From a checkpoint of a small mixture-of-experts model trained on Wikipedia.
Training: 285M tokens, 4343 steps.
Below are experts of layer 4 (counted from 0) of a mixture-of-experts language model. Rows are named router (the router's row for the expert), gate (a neuron's input weights, with its number), up (a neuron's input weights, with its number) and show model dimensions 0-79. Each number is 128 + 24 x the weight over its row's rms, rounded and kept within 0 to 255. Numbers have three digits each.
Before each expert's rows: "comes after" lists some tokens at least twice as common just before its tokens as in all text. This comes from a sample of Wikipedia text that the model never trained on. Tokens count by the router's weight.

# expert 0
comes after: "0", " of", "5", "3", "4", "6"
router:128093113080144124085142134129103114141135108121168136085109157145113101110150148140158134103132099092107110128109122127089137161158110100157123119158161116123129090142121149086132091145127150129146127142081115114128107145117150157127103135
gate0:106133130128169128115125099171127134141141120175140145142161143149144141091174108132099176156149090139114117119176141167105154144147121139170101133168114124148099120096156128165153100128124124124175113107151116129091112162135081103128122088
up0:116128132109147145150107117135119129147140128139103104135160123126141070154138134142092081119097144129096114147120140118122143115102132149122163124134154167159143155131126131107133108129161104135120113160117129131122103091138136124146146108
gate1:078135133137120126131140127104131151141108093133123114170134153149118112115100092168086097122127102144128155122088152139138148142122142090106076130125118130101123132122142124165121171081097095116127145164163176128119157102127137141151141130
up1:105130091100162095126141092163131129171137134094164137145110133094160146088089152108099125113124121167093136113088165143130100154145160130151047126126166136138125138137132152154148141081164091102146077069111097070137162150165114104134153130
gate2:143109104158079118136094147146147103103098163123135207111119148160123106111131122107159168132123119110170146123129095122131105135148091100111174130104150127121136184140097117107153144116137126144099175150115167134086111161178159133115124100
up2:124107131110127111123136092121152066144157154112113131124131160105109118130104126110137138090131134168145146118130106086095089160176118090117123127082155118142129136135122095113123143137097123103111126173159165123142135136142126134083138104
gate3:128150122148148146148091136117123134103144129142144133120112092115104109153110109162130122135100151160101096130132115127119167100144161095142123083141169142132114061117151162127073136134086054170171119138143169127124148161135077117107110128
up3:115097142109094131125156082155142112154103108136150158115128160146167150109134163082139149122097146091159181147156179150121107171147099129164113165085095131115156146145109089115179122138179185117143162107087100161125139111123173160162152162
gate4:171107145162092145125154146105135165133140124142095069145109103151089120122124160127170137113120083144143134138134118124126145124119096139119119120085076159138110061155140105106127118152139113144102133151144110164120180107143120097105121108
up4:082127099098150115176095107145153101134160132108125146141138180066127151152106065153111108146113142150125133158130076108133131139143149104144123149158181080141101175124095137152130135098129138118114127096131148079120112174130146163137131142
gate5:129098101086158118094109074111153132116095104169136096139096073122137142171093144151117118119121135128117120184112118119096136126145129138150150166111145127116102175069065124096113150152182152146139135117168149176097132135122101143134168129
up5:118138090167135147152113132129132107113132157170125125138122141126103090093122137136161113138116143146117119106087142117165151118144098099110109173140119151146189134137101127154141111119192112116180124113120095082111131138130092151117199138
gate6:123108130125094121152096117138124111143126110156135162146126148134122116141124141128107132139121118111148155092122107081137119129165118153115122132130146129149126117086136122141151108111162149104109119094077099080128086124137069127177149138
up6:117133096114154127147138145141144075150133143113138153149089122150144129120140129094159089113108095100163145135099116123132115118137137112118119144188148140138124124141101157160162104100146150110116147097075116049161148133130149157121153131
gate7:114130130108138124151131133133136109106116146097076159134072148123221116118174147140110121105164127132135131149121132113128118123158113151126169144115141149120103139136146147132142142101121150109115099132134152090135120131153101158141127120
up7:147181149123163101132112091130125135139140094104115132154127144098125078134134096115106097132132104140148103130148102098145136134155145162125141157152127096089098113124181139092109095119152119101095115134141101072106167140144154142139121135
gate8:173109127144102122118104147162127145157078137141110135125148143098134117096132162115128086102099150095146201105189122128115088133127149103156129137087115165133103142160146114133179115125161118110124128145094087107097152168118108120139137101
up8:109140141128149128111102113110088149109179137124161137150104109105101135124149078120130161152138144128139073172106146118140146140158099129152114141140146067149158132101119104142087182101110157172142143119148141159138127139119122114096131171

# expert 9
comes after: ",", ".", " was", " as", " is", "'"
router:120113114107153140126112122176128127132130140117099140134119109127150162119117154120166080130154138103136197124178098137136145135134127103097085131128151120090145155144123142118146121104164109153099086140094148103145099095103110121165143123
gate0:146114124182120141092115121088116172131126090117155123121153157141147101146126138141149106145097117155107132120134141088145127114140131144155122140099155146125147092090116103160127110104122108118107157145084126173089086136110112134137138082
up0:128141145129144112092120105133087163133100123133182133171149171134157137148128159130139100132110109146078140096116145090129143129134127107202057165076160116128168118105149112161151135128109154152147156121110069144129122158114141171118133128
gate1:118162154193134085122129130103184129130173159094153130173145123124108120146123156169150125181129102156155103134153089115138110097163123136123147138098137134132118131170089160105159111083170116105125161139097127150144157131150148123134184138
up1:125096124104123130135112131138095121103106122152115095086095134128128129124146131103100120111115170091122129096128165108120147143090139116134143152132147165092164110131138093116103146176095139195140135129150143115101120123105069134114099158
gate2:134110131105165145107151131131138110083149129136123097137119123098110136120148101079122122126105093099139134122155134122131158167167160139131103136091091129164138111129118111100133124134156110122183147096141099137108113136103108120144138123
up2:135069151113094125143129136102112135123103080157138094104107146168148149151146108095138108137155103105142118098153139145105206147137119139171077103149094146126153063111158131127139141099112102103167102098094093126112110129127119120120125140
gate3:129119135136100121103158092082172141124136128137149129183081108158136153124087198130134114096116146156149111093096131114107153135178114111136122130157101160131154153109112150147098120172096160076134103156136131191076142137098098130128126127
up3:089113123121109123165157112105146120113124124157091104161141118130105098053126139125118110136143122139142158117064111101117098141106107139100126121122135123129122106119110156157139124120134173074082130104150161153100190100127121137139122137
gate4:114108118139160142131070116131133163142097093137137101097161105093128096113131105121126154097122130130124144105069131134147123099130097158096121147109066128124123094142097175166129137086116137125110147145138160150101142127094083109146130130
up4:163174153128108109064131129145137090186132157120117109130095167122118132169126112188138152106086119135161121132122098100109117132112088075116143091107128152144115113125117131157135127134183116082143131163066086178108108121133185132064152157
gate5:127127142125125155143111142123136108115158176130131096133134093128125129152078112115168163108057129129129150153143161101097131100132122137128132113129091145107076091113104170103152097093160091119175129122132160124143111106101113113149187115
up5:123140136142139121102160117148115157143126191151132122163096104133116108151113140103121164105123158126134106107145136115060094083134141127125120146130135163146086109141116170153142178067141116129136128091140158140124087145099119092103121128
gate6:148143117112176139147163166138108116142140107137137138147118111099131103081120137107145115122119112115148113110112112144111115148127098190117175170122145115179114131121107169161119126146153133103097132115141144157132146149083110152149082145
up6:149127136164122110161127111129098138115100184096113125149112174100134120104171145112104113141140099102152102104139131112134094118166116152125124096166098116154099183166111131108141114097130142107101154147102155124121121095160097129157095128
gate7:150193083105113131158141087133134149117158140157161128136173107170097103123095143166117090121069110116148147097144124110102131077136153119103093118131144164158155114099145099098118084138113166122143155096137134112132132128136104110113152089
up7:115098129126153111069107136110150128134092104123071117144082106080147128125110131100119145110164147128110104139084122158114132191113141161147167136147121095120090159145129156172129153117158116159128102155121170146157136140130164165112102163
gate8:138145067166113111162159151145119121095116123126208128118116127099146147120146110105133133119135152121123115104185148100107117151129124154110136141098117111152092118134124151111130115142115145111124108138107073091166114132071079158152127113
up8:113157169080103116131151095129104101122173132089119122127149152153085149091172145118122141099116115138163093126133120137137122104158143066133111117118114165152125138118099127134109110149130178137158124122098115111183139104122104144147170124

# expert 4
comes after: " in", "\n", " for", " on", " with", "'"
router:157136141149118126143104123120080088122116109143125127167151128134126129154125132156087116146147109124155159139154184114185103120120151126101135155127104095138140091131106093125119145189100130155133134164145142128103148182140122114136119133
gate0:118150144149130143130145127156146170141150107115107086097153182166090070131158106162124154078078112144143113176142143177138102120152147121107130150098148132086066105120142118131076156112151110105125130091147117168138162126166127137085128141
up0:156132140141121159136146143114120170168095128149127164118129163164093109109168139121122141095133115139148093164108112132131117122192137149122122115103102142121080124119138115119138181155100120154070112112114148175135134136178093167144084129
gate1:141095111121094119134134104134129132123122129080125157110115145117130117112106166127131112153115163095154129162135150191102136141169108124138179079127096146106107165168124163104140116129102129089101125131148165143118126127170130101124079174
up1:126118135118151144160097134100134121120123104159165102114156122114137124133173137128133113128144114142135126085152102102160120154077125105144120182152148125132128112091117121146141107131182118118144135125099118153118119136116098162135179114
gate2:131118098131102103160160076127130134143087092136146156097159150112148154091123136123149117106140075133117139091081107192155129136110140140125128130104117119123078135119136118125109166135119139116108107120128142088082149111148127087136151133
up2:118070110155115133142129136099142127155145147122113093104120113109135110145128112131099103140129133113155176109124150140153161111173109127152144116093113117101095154107149133106152137110118153139115139082116146136135117113120107126137103100
gate3:133131147050139147138108116089128118122098109099126130088148157165135140099129126098133124158168130106105109105123137139102078139101170140158126102191092136116141120145106117157158137100148135109113119152130135082135129124087113177140137128
up3:137146125144124143128117161122132158139152128141117110161119139107139148093127107141129106138151092122143146143153104179122170104120118139111124189107145152174084143125164123115118094113109167123088106137092160127114104147178180113117105134
gate4:172151115136136106154167119137113151127111135118114144140135092155096090137164163085103077137144122109140133137127163118131154112121165110098125169134188125143089126119128111142133121138125151119135147117154054124149113124137198135143137119
up4:103169149111165098117193155148113106138125144111166130133101106178141113148145131144128100141100184150094124175086145118126144120111138130149139135159174137134140120115117131133121112118142113104139088103153080091158142101098146161162117136
gate5:102182173170146131127135128120103158129114153086128154160104140124152114149133159137152119105108160116048092126141129145108144087086130127156164109117104163134119137160129130143158125094110143135139123123104102105176130108113112106135079157
up5:129079108099104136125083118098124097138152137150119136152138116110129128125128105130100140144075127130164152134105142139165133115156155137102138168126143114147121112092185120131126128135131106151085087110139179165115130094150140127105160147
gate6:128099159147109116134136169130161114152105140116142087102144168099111138072154174142142083139132191130143137115123173172148105105130133149120111109129134139124102126129104105121112116127144177148121138143127067132141141136120172164125161119
up6:129143150149121112115140128127164117142114180159136116114168127111100130123162126138150104166079134145147120145162135140106137102156136113107130095109114135112113119092162140130120116136139171147091120148127098159167119131125166114127120117
gate7:145104137131109141126170172078132138143104139123152123102102141093136145150142184127124086148083145121167112120129155143162163114129145126173104111097128151116083125125150136088161086115100131148076114149111116127116160113121144133134121138
up7:113131113137109085155090054177127104072180145129140156121121131104099119165069108115151142111136161106151139108147127124091151105132139110168154096134121105166144150132086120159115134118149131146137164118120170137109082154165131120124098145
gate8:154138130122148159095116158164119112094131181134124090132129147120137071126116093151136119158150082104197124128108153093118093084131126128118117164119111131150105144118174104121123154152089117152122130153131165123147104175181140081141155121
up8:118083117121125087156135105082150126159151096134125152122140089121105165163131154136104132119099118150074109140120105148117138124110138122143107094139119115114160126136083150126097132084179130093119140126122113151118171090077138134119148124

# expert 5
comes after: " the", " a", " The", "s", " his", "=="
router:134137128124118141164141133105098133066127120110147119163144163114107085104116121134152134119120139150152081140143158150136126131162121131153144145126121167138126148083149113136085148159114123087135133145137155123137165118126141131095134118
gate0:140104119145111103199167129136144122129133118135111135131104132105156138113146123078111104186147110192098108109152134135126097153104127146147112139139134096161091193115102106105120119100106117115150142160130173160112115149119143118136124116
up0:140134097116140119130100171125112161129108115145185182126159160153130178140149144160157139102146112104106171082110171139124098097158101147082135164093103152157157103125128151141149145096109138142114104142086111098092142134107124140133149142
gate1:109100112127140146115106143149112127145142137131121153089122111171140112135150116143105131156138134135122108115124121168127164113122136126123154113137124049104145084123134143116132147136135142227135184121125135082160145116173062114147088111
up1:129148104141116127166135132116121105121106140133141111180145154089124122102130135106135129126112113123155147176135127092156075124150139113139117141123111164152118203117108127137114103123150079065093121108145124157119143131092185145102167163
gate2:111102169160127102113156139126136129130139127128176096091136099131105118136111116141116139132139133067108159082126121157104122123104142112145164135129131122149123150142151133139153117101136108175123094149079134127120154112101118121145117164
up2:106129117150095129131131157127118153087103123125111099129112149149120136145128079115110148136147169171093158116168132178124145136110167124148131176140108137167097179101165097112116115084199114155124121153109141126114145121099090115118109118
gate3:110150113124130164087126127158110164124154143139176146091153089095151145165147146117148164123130124149126109148101154152082104147160107092156099127145128114113166143136119160120128123109105159121106122158162151174148124118099098113130089108
up3:155111110119132155106144109163109123137138090095135168115100104132155109140146184132135177086125131099078173137088140119092110147108153118147117113141141183126177132107181113149119128112132163108135126125141150147131140139108173093107097128
gate4:069144126095154159145131116132139130140160162143077108134112180141125141156127122129104154161167145130160142120118099103137139089146105127081138078128151109161119110110121162145100128120116111160128145138217132165144118104132127130119114142
up4:147148137125150123115100131102079103070124091134125138131137161134133144099123149105128140126116131168105111110143176114133106135158104101104106144112153129133127124139124139113116120141094146115132084165070098134161157151096155150115125199
gate5:089170098126151125151149080121160108117099122138107091161122122120132146138117107148133131110135158127155152176101119112120099184096139142127121096122124087134105135116090129141095114165168139149126120104148123064155124108156180104132143108
up5:159113165146103120129108116111146152123163173183151137111111083155168089173135104146152135106114108149172105129120131095119138106116145128131110134116135122154133104134114126153127097176136122155102127111137124129129141119159138139107148112
gate6:084122135134127136107116123124143101164130128128115176144141083108152117155159122143128165121108121133103137106142141138147154161115142140126112125134125101094212149143117102116145098147112123149158128124144156141104081123122152120119170117
up6:092160147166128146088098102120117153094146151084111161129134141126131104097125103120132138128163121173098074157129140143101174137181132128108127134158138099095143101109120125121091140109166110103122111083179089104150177123118086079125130134
gate7:142129117094160141160087125092117116103186120135167117103145151103070140145142138135104135154134164091150152130128143117107112146130090162092135104141146143140128102142130173138128154121149089145127175135110122138148106135133132104074134148
up7:180131132125158090134119070154152103117166086168131130104128161148150126163130144132129115103127133122124122132097146106123129132114119149111104147116164124163124149163117072139142132128167107093137125128142093151147129131126122126070105137
gate8:151104157098127113109107129118162099135107109150119116138097141112137153156122140126133149129117116123103098159086123113108103088146126149146183150166149102137101146175135141157137143095126066143118135141131115120109110158115153138110109091
up8:151127142154137156101096149103161090104119116129157103142142157113136135137126129115140124133117125132113107147095132161092114098140111129119156193155161109131131138193147119158143141094131054148106136152116118120105125167106142130099110131

# expert 10
comes after: "-", "\n", " |", "|", " =", ";"
router:146132134142131146138128116086159107133157102126106106137090105105129135126136132148136134162134113131161131136145105144128104103117120123125117092162163143166134101154097155097126100101129128139115073159111114124175163091116126137095147187
gate0:187128089115149099177166105096164154117083149152154054114080145117123141134115197108122127146139115164121136151115146122102174076146112123117134160097111144144173136152146112134114123163071163167139087075090131082129148142133134090120085132
up0:115148113105103164088120123172132137114113098102119175143151103128138084119118110158131118104106126094114150103160153115143124122087127129123139075113111141172096158132133164111137126130146133066127136131162113144144110116139115130120163112
gate1:142155162129102165112126123127145106099095137166087149127118115167133171141132135105084146105128130140095159150124175195141072098150120127141116085172112128135107159090134096096149108133118147156152124172108105112148116133125135106122129086
up1:181133110133156137111144120143140144152164155118162114164126121109134110134081134142171107121189119140164130152128095117093158156110144150132144167058152115142138139146140155170120136129119132111111124111142130127088124130144103138136134145
gate2:098080090166129132130159157137191095134115096110136123105167106123159106117120135144112119136125113157156125150081148177153113115159143162138138092111072114164163131119115149137109117130150125126118111129134169178095090098129105155150116133
up2:104165132157117107120132140156118114122094111103160165153100103132113153093124075104143167129152132144103140181094110106120148117119087101085123153157129132108069095146162130151093106156137104110089142152139097067167157106143118089110161093
gate3:099173136123134137164114115118148125154166126097148096129067122124136140115138133146136140061158109120165141092133120166136158120137154149117155113146098105144100127111157113109132148141129126133169109157121122209123103071156086160150120142
up3:152102102106130106141140086125137086178151170138129084169131188127171119122096142110130109138159126175143142110117097146117116146128135104115112143105150128120110092119133094123143153109115132108146138101144108126097135125116134156134104111
gate4:135120099134148119126109150122149136147115118148082191134169087172124090117089159137139138130102151138108121115074160145162143117158122157149118142141122111101146165108105140120106110118151157127103108118135145118152099100123082111145149114
up4:148125120149146136159125103143118120152134136090132066159111153147118129151092162143154115136162119143108132166141140116141069171124120130103130146192117126154097097125087123203165113101078113119106112149147105160152117123106148164103117148
gate5:160156160128121110086110123106142093135135139108075128094096121169136114107128118113146174159102124122125132111128154157115116123137094141112122143138129147152103132141097121147105151117131137115179168168153130163157087176141131182100126182
up5:108121134164129101127130162114105137133119115093085143138131099065107150168106141093115109173129109140133118124140105090105125130174095161122140117151130166120131102128165162151146126148143137166148096118116116091092158139111171101129087149
gate6:129145088103118146110106146118136124109131132136127157127164153114200099155128097111150097137109146151145140103147152142138133118094088160109143129113070105112164131140127114170134183087108125125149124134124126148142134131139145130120117129
up6:133122077107120148140113131119127117113146130140123156145147120089154101135121070139138111156099156134151159113125186123108122097111083116117152129097089117132161143118102145136132177079102094100140134123131140122145144094135142141137123111
gate7:145120149154096197134152097126112130120073170141128124160101142143114114101139121141124133155153090168185120124112133112060115095101114119142167140158148121166110125139113171168134144115133146119126113137103135091155099149131139138095099134
up7:122134160119109118079118132171100161129129119123131137132118139096174119174147130083086133107114093156151108122114140153148104147133084131096112124133131116108134155138135177136122154132104107173125143162121116139139145072164098101097174109
gate8:155134139134104153123142153160146105160123165128115129165134126124092128175119121095120115127110122132144117124109115140092107155143109173128142149125103111178103139149168143117163099111144145151099132142072114152094134102152140134126133098
up8:111121069141125147143142104100145145168101147101141124144108142104129099119120135119132097149133103155122140119121100135100135141139116131121083161117169154167161124127195139128141114118105098121087104115133107125123172142160136112099120146

# expert 12
comes after: "0", "9", "2", "1", "8", "7"
router:127137119110130128100142129153133130206128150137134180172132142155114133134157096132142135116152095114160133089100114132105194123112155138144104124150154156120106153110163108133178102113110131139149144084123177144128128143139125150126126108
gate0:141171118152108121146107135142117148146080105140151163101164158123164137134086114137063072122101099112130122096156123120094145076125107118109090087116128134133151128143140140133153113129143140116102127116111052096135147155173111105143139145
up0:152110155119121123105122144114106116143149141108164117122107125170115119087099115120160194114146149146117142131151136142119100171095117125163161126102146132127143132105087118138127152141124125158172137115136148129091121108129113142112130134
gate1:154160154161087088113162154127148139126163132078114123169126124156101083133156126117126169140124115118113113071154144114107143128149112103168071123111152149119098118102144099133136124124110158106153068153109112140128124112130154117126160092
up1:105096134074166151168106111140110120115131120156121104086139130101121158139138152127130112130129144131163145182134128120141109145081157133126191135118121118131168151173120173108105095141146110150120170123163133113114138166124118122127103160
gate2:136136104143135138174113166108107163124149149127128133128116128091155093134097169115176128116153142129090105095132160110108163167116115128091085098140111122154170093104154174149116131115125089122137135121142115159124137125110106121150099136
up2:121138156138123103082120095126151095134103099128105124147095124140131154087180109101083124163127104106149133158109098149136092133121162136167201162107137136116093165150121110120142122157137165131152096140112132125144139144125129121111159120
gate3:168142145109136163099104074114160152127117089096148151121128167072145135132167165143127120116157129108114109146088156094079122112111162146140103136146136147109090145174136167098103118122118130068128094161141127107113144132138088147127138127
up3:138114142145153183105129104122139136139108101124135100124123173091125109172142163115125117128123120130152131131065142086112131116135135119144089149156112129119101109149124153092118125117115133077108106152144135121112116098121095146143108140
gate4:107080149122086145173146121119155125144151136119110137121135203103101104062142113146172118125098147135143134116126136121130114124101107097141172151095148168136112131079090108102127127101136114100125129128119130112116165140161127115153121114
up4:130151138129168089127114132134123135114130115118126149111141078125157161180120125115118142141152115101138128132164095125093154159137125155115110136185087113077139098191156176171136102117155106139156105151117094118137126103116124150124121126
gate5:143131149159120132141140121110172140125129132077117116157123144128143090144117121141090145116129126130134133162132113156147116129102120128133183156102096177182118114155136193120141115114119169108120132127095106116107107066143102161092120165
up5:142150112122069143109137119121123109129120137099155140132134163119146132104187147153146131111105126132157102147130119131129164137112157162111168115146131153105100141158063150147136108133106132118151155145139112124115070131092137146065091119
gate6:130132100138101112119154162146139093138152138120125116117161134157122131153154134134173146106122140097092107151074153183141088115128142160122154102086132134144135112141088131155127095139105114118121136139164152117080138121088118157085123112
up6:152116147140146150131091085100135166102082143142119116152114112095112111102091118135073103162132113169166145127157132065114151111125100104124070164155106140111125140117176131105124164112158143137124115146083108133150137129186144101156144143
gate7:089100144145160132126158198110125099129129128138091089152107070161120123095145138093115132140096121127109121139102139082131111145156155127142149102126115139101173138147124137140136150112134175118161101164134158158128096125104139126116150133
up7:144157121113089105149136093135110133136117153123135176105146127111142111134066122133125144116135162155135123136153144166101140128111097143100111169111140114108108106121137082163113119127143081126089182086128108124106174158155073106123099133
gate8:146137113137118131168109149091127109121117152115075140190142133086134118092118131109161121124129133129120104165116108128150154120111137155134115154112075135090127155154064118139121109128159123157148153169134117125100128059133158133103124148
up8:099106115112100136116129131168123146122115094095170143104131100127135130170093116151119158115136149113145134111097180109127124159139119119108111136113161095146131111109138131100122130113105135109143125088163088116132145147112069125134181153

# expert 8
comes after: " ", "1", " (", "–", "/", "°"
router:103060119124140105143111174147128147189154084156147126124133108117101086092114137140120161110144109154160169122120108163105126118135105112130090149103123096112141113122146150134149121093110147096109109078117120154171135144135128084151134159
gate0:136148092129123156120172090143115123105074117110132152106115116148154111142146130107129102120125159116132113127150141140127134106143117143166109092154153115094100171144112229111122156123116112182128112137133211056147149128136087139114175104
up0:101137092118130163153146090151104130107081144115151141086095109150137104123126117099111121146108133125118122118177116140143133102150135174145106100126145100074102167148109205122129133113131091167107118123112184056149147104152105103111150080
gate1:172121136125100141095152140105168150150144095109173116133187173140080130154090183152133104093141139138144137092104127147107121120100128125162111112122105176094138121132144105094126127174117134153131151174124144169108116133091121136168141107
up1:116119101125175097112104136149135100101101143129127142141069107128153177134105112118153123132151128134112122128105145087119159145135099110118182133148126112114166120112102106121129146144183148127134102131113104108129164117106181146124124148
gate2:099132131149158117133131137139162107113132133144077128101118079130117126151112083100135129131146125112108099154067097114147114150128180185118111123108139129115140133112146133128141133165102106152148156126126137086124112123098107133125129105
up2:088110157147157125136114142130142126131115117187107103089132143060141119139115116154132143105145113150133126101128148095129108085145147097085157155116118123160133139090123123130127156173095126146144164152150182140151114128102124159173138132
gate3:138117065153160105155109120116160174111095126134129129103101098121162132159105112125137078130093117124096105122149105145140141116136098134143134130142160138130154119143123101117108147120141089147161125157136123134122160134100182111088134129
up3:131115042139133096185123116093125163154125135144105130109141115112151094138122099134143093149104108112118133114142108114114132124137105150133107151113133125149137128085116071153134126103151095146116109136145119125124173136116190101096141116
gate4:102092166118104174131149113145122128128147133145101075178147133095184150120127121118150134140113146124074111083125090120142147144151076146148149121145094151142111102126142128164153092138130115120108124136102138169099134089134125139102113125
up4:112119084144153155103098130122120129137152112157151141141113110130126138154169120138139131115113166142140132106131138134127039119129096131093146110085133107119111091140130104122150144109147140120146121107088126112120152128106115100188103161
gate5:127142134109138112089119144134165092132133136144113176122124109145117132147172135130135138088134100123133117105137120160106129139143148148082104116147141136128129138132146145138117160161092125118130095101112158136151103181174144106136153151
up5:144124131149114140146129089140104177108131128130100077155137133145157112114110138105105144172159105117109126139140092118146116140130157114157156138093099146129094126141168086143133085156154139144123139179153106121115169125115129140105094086
gate6:150146146162096137147147127086128168136096168106142099119137156160085066153148176132138127097151181086123127174132148145123118124125083077152146090153140131153171148090099143112123157151118131126160109156120094132126131123128098150156184141
up6:083138139109122174081126132140137101135132090124128163171088121110136165112124125098163152135125115145114115103112065115156153149148186197120143147106110122098101143131187133130135141136086144106096150102107166147138118144097158130075078136
gate7:157121103165105157111137150108100114092126126116149141158107117144149131126096129108092146127113121125126129099093138092166157090067139138100133078136133163119145142089083136167120161116120085127150167137132193114100126138141095150119169124
up7:099144117108122115112111099130151160132104072099071150121133121095134139170132118135112145112141106125137120189136120189082117141154128102120138169148122122117133122161139123110114125110163138092114086079120126136159127133142127119136088117
gate8:145105121163139141116130132092110119118123154141196164115128120099127143140092113136136117135124156141124122087117167102110148133108097139182137102138107163154144118076098127084128158153117105170156132166156136135118136133127096138136177162
up8:091137153109152126142128114121107137128109131104078167102150134168106116121150137163164124126137097141127114112176119174098171164105149122167123136111100108143143123167139141141113118128143127089126106127106106111123103111135155139150111116

# expert 6
comes after: " of", " the", " to", " by", " in", " from"
router:074148137106154158129091109112099103114125124155090127158103075144124160129124123152142136150122136173101138173155155152122137140149159094135117129155120088077122141131130153123126136146135109150120111115127163070155154092060125124133115095
gate0:129162122092143181117142105128122125156134139139152117110148101133119136104096122103123123073114154168138112125142108130084145102121115113118110126159120122162126121121099163131127158118148139149143111141137123125119099152111135159090128121
up0:129102146116149139148142134118138124131099126117091142160115085103128140160113135126154094148101113121097133118171101119146131132129117100133126103142103114138138121127145162155126156136162081121117147116149118120133155105145109096146109162
gate1:111159158133156125118124115090128188081138130142118115106122156087110132166144112128186123125142109126108135109151156101090146174143128118123161140133106103147162130127184079152129122128150117139123138094130112178148077117159073112166126123
up1:131110120109138118139129119111121113146142138142132083156124128135135133109076152139134131154154101147103122134107120112111112138086142115175115101149132114101094141137131144140103137080123182138060139134133125099126156155113176157114121157
gate2:129061148158127102164151115148126130112141121128113126129098105105122105136124129130129124144115097139131103151157155134088134187120107131206156144129128135119081147163110122116146147144117129141082138100123110123142113110129138150118113098
up2:124127156184113104152138125127114119147102142121109120113136126129149101122085127109118153144144135117131150144107154130131076152152140112056116158095107132168112148083155159172135167113139136130095128120135157136169142140116088148120058100
gate3:116154082157099098168152143123124104140158137125157135124160107158133141092135136149175150092127156144151140130164103204120156098098175165144135084123105129169130076085095077097111124133158124114129140114144116118114120120127113116112141133
up3:132158149118137124084116128131118158092083128137101111133124135129115128168111138124087128112125100107121114120105130062133091156131083138094126139138153137082131150151169172160125133125082162154146112136123125138163115165139123142145090145
gate4:154138116084108089141123133153129161132108130173111138126127095102147106156111181093128099135163061108117115106133180178083094145104135087120152076127122132157144141138127153130142104124160130131138102159119109114178129136118093154122135099
up4:120144131148121164119134101103126138115136116110129103106122159141146132118160126135117153127089166133146136125096086101158149144130133214146121165117156117097134150111115119136115163155124156129106146081137125144072116119122156139118137109
gate5:169131147126156119083117133081142191137154118139144151173106130130096124117153143141135158095112118147137122194173114116107168118102152133113114122177108125148094108153123176169109112143121139116103131079101095098088104151133140110122184157
up5:107176129147109147136155129182137139125089152143152123127140110102141092144091120111176131116131096095143115097125102131161060140132135162114063127108180126116167128115134098111118109146173146171129130140134138139126127113121173125112066152
gate6:160168132153154124125139122157116131114132089133131111089129134132148169094132117126140166076127131155110123134148166127152094147144151063110149181087108141159064159108126124102122114138075144113139131134158131152164114123124161128111121142
up6:106170160149088098134076124171099121126147190112079162158156103135118117178100151115130122137141139124117119092144129081143150145132158129123142139114147126076164115054152130124115139093101148133155131083137129071135155131134107148163091145
gate7:127097127113147137157137159129139163123124111107102134096116113134131115117155127162118092130156144105166152105146122138162138127135129110149094150089138183095086129155130125064143118136120126154088140119138109090125155125129134109167121156
up7:090085125102157132149123137141143150114116092091107138092116083153124136105164117157127115134130139107160152116163142107184147106125136092135086149121122177093099123129149133071144133141121103182093148123134139088126161100113115101174144123
gate8:111096116088117084165164163151109123146131122134131112146175156117149151157087114112139086116115111114115116129184099123101123080126114119131156110122138134127097108124152116130118121153120137151098120108105178118132137141152153097098118104
up8:152104189133110189198137119134126120126128098138126085107080155115109150070150129134130121151162118132163121134118101149149110158129170148105134159118104103150148135130066095112148125094115145148131147101129131103131115124121157133153101122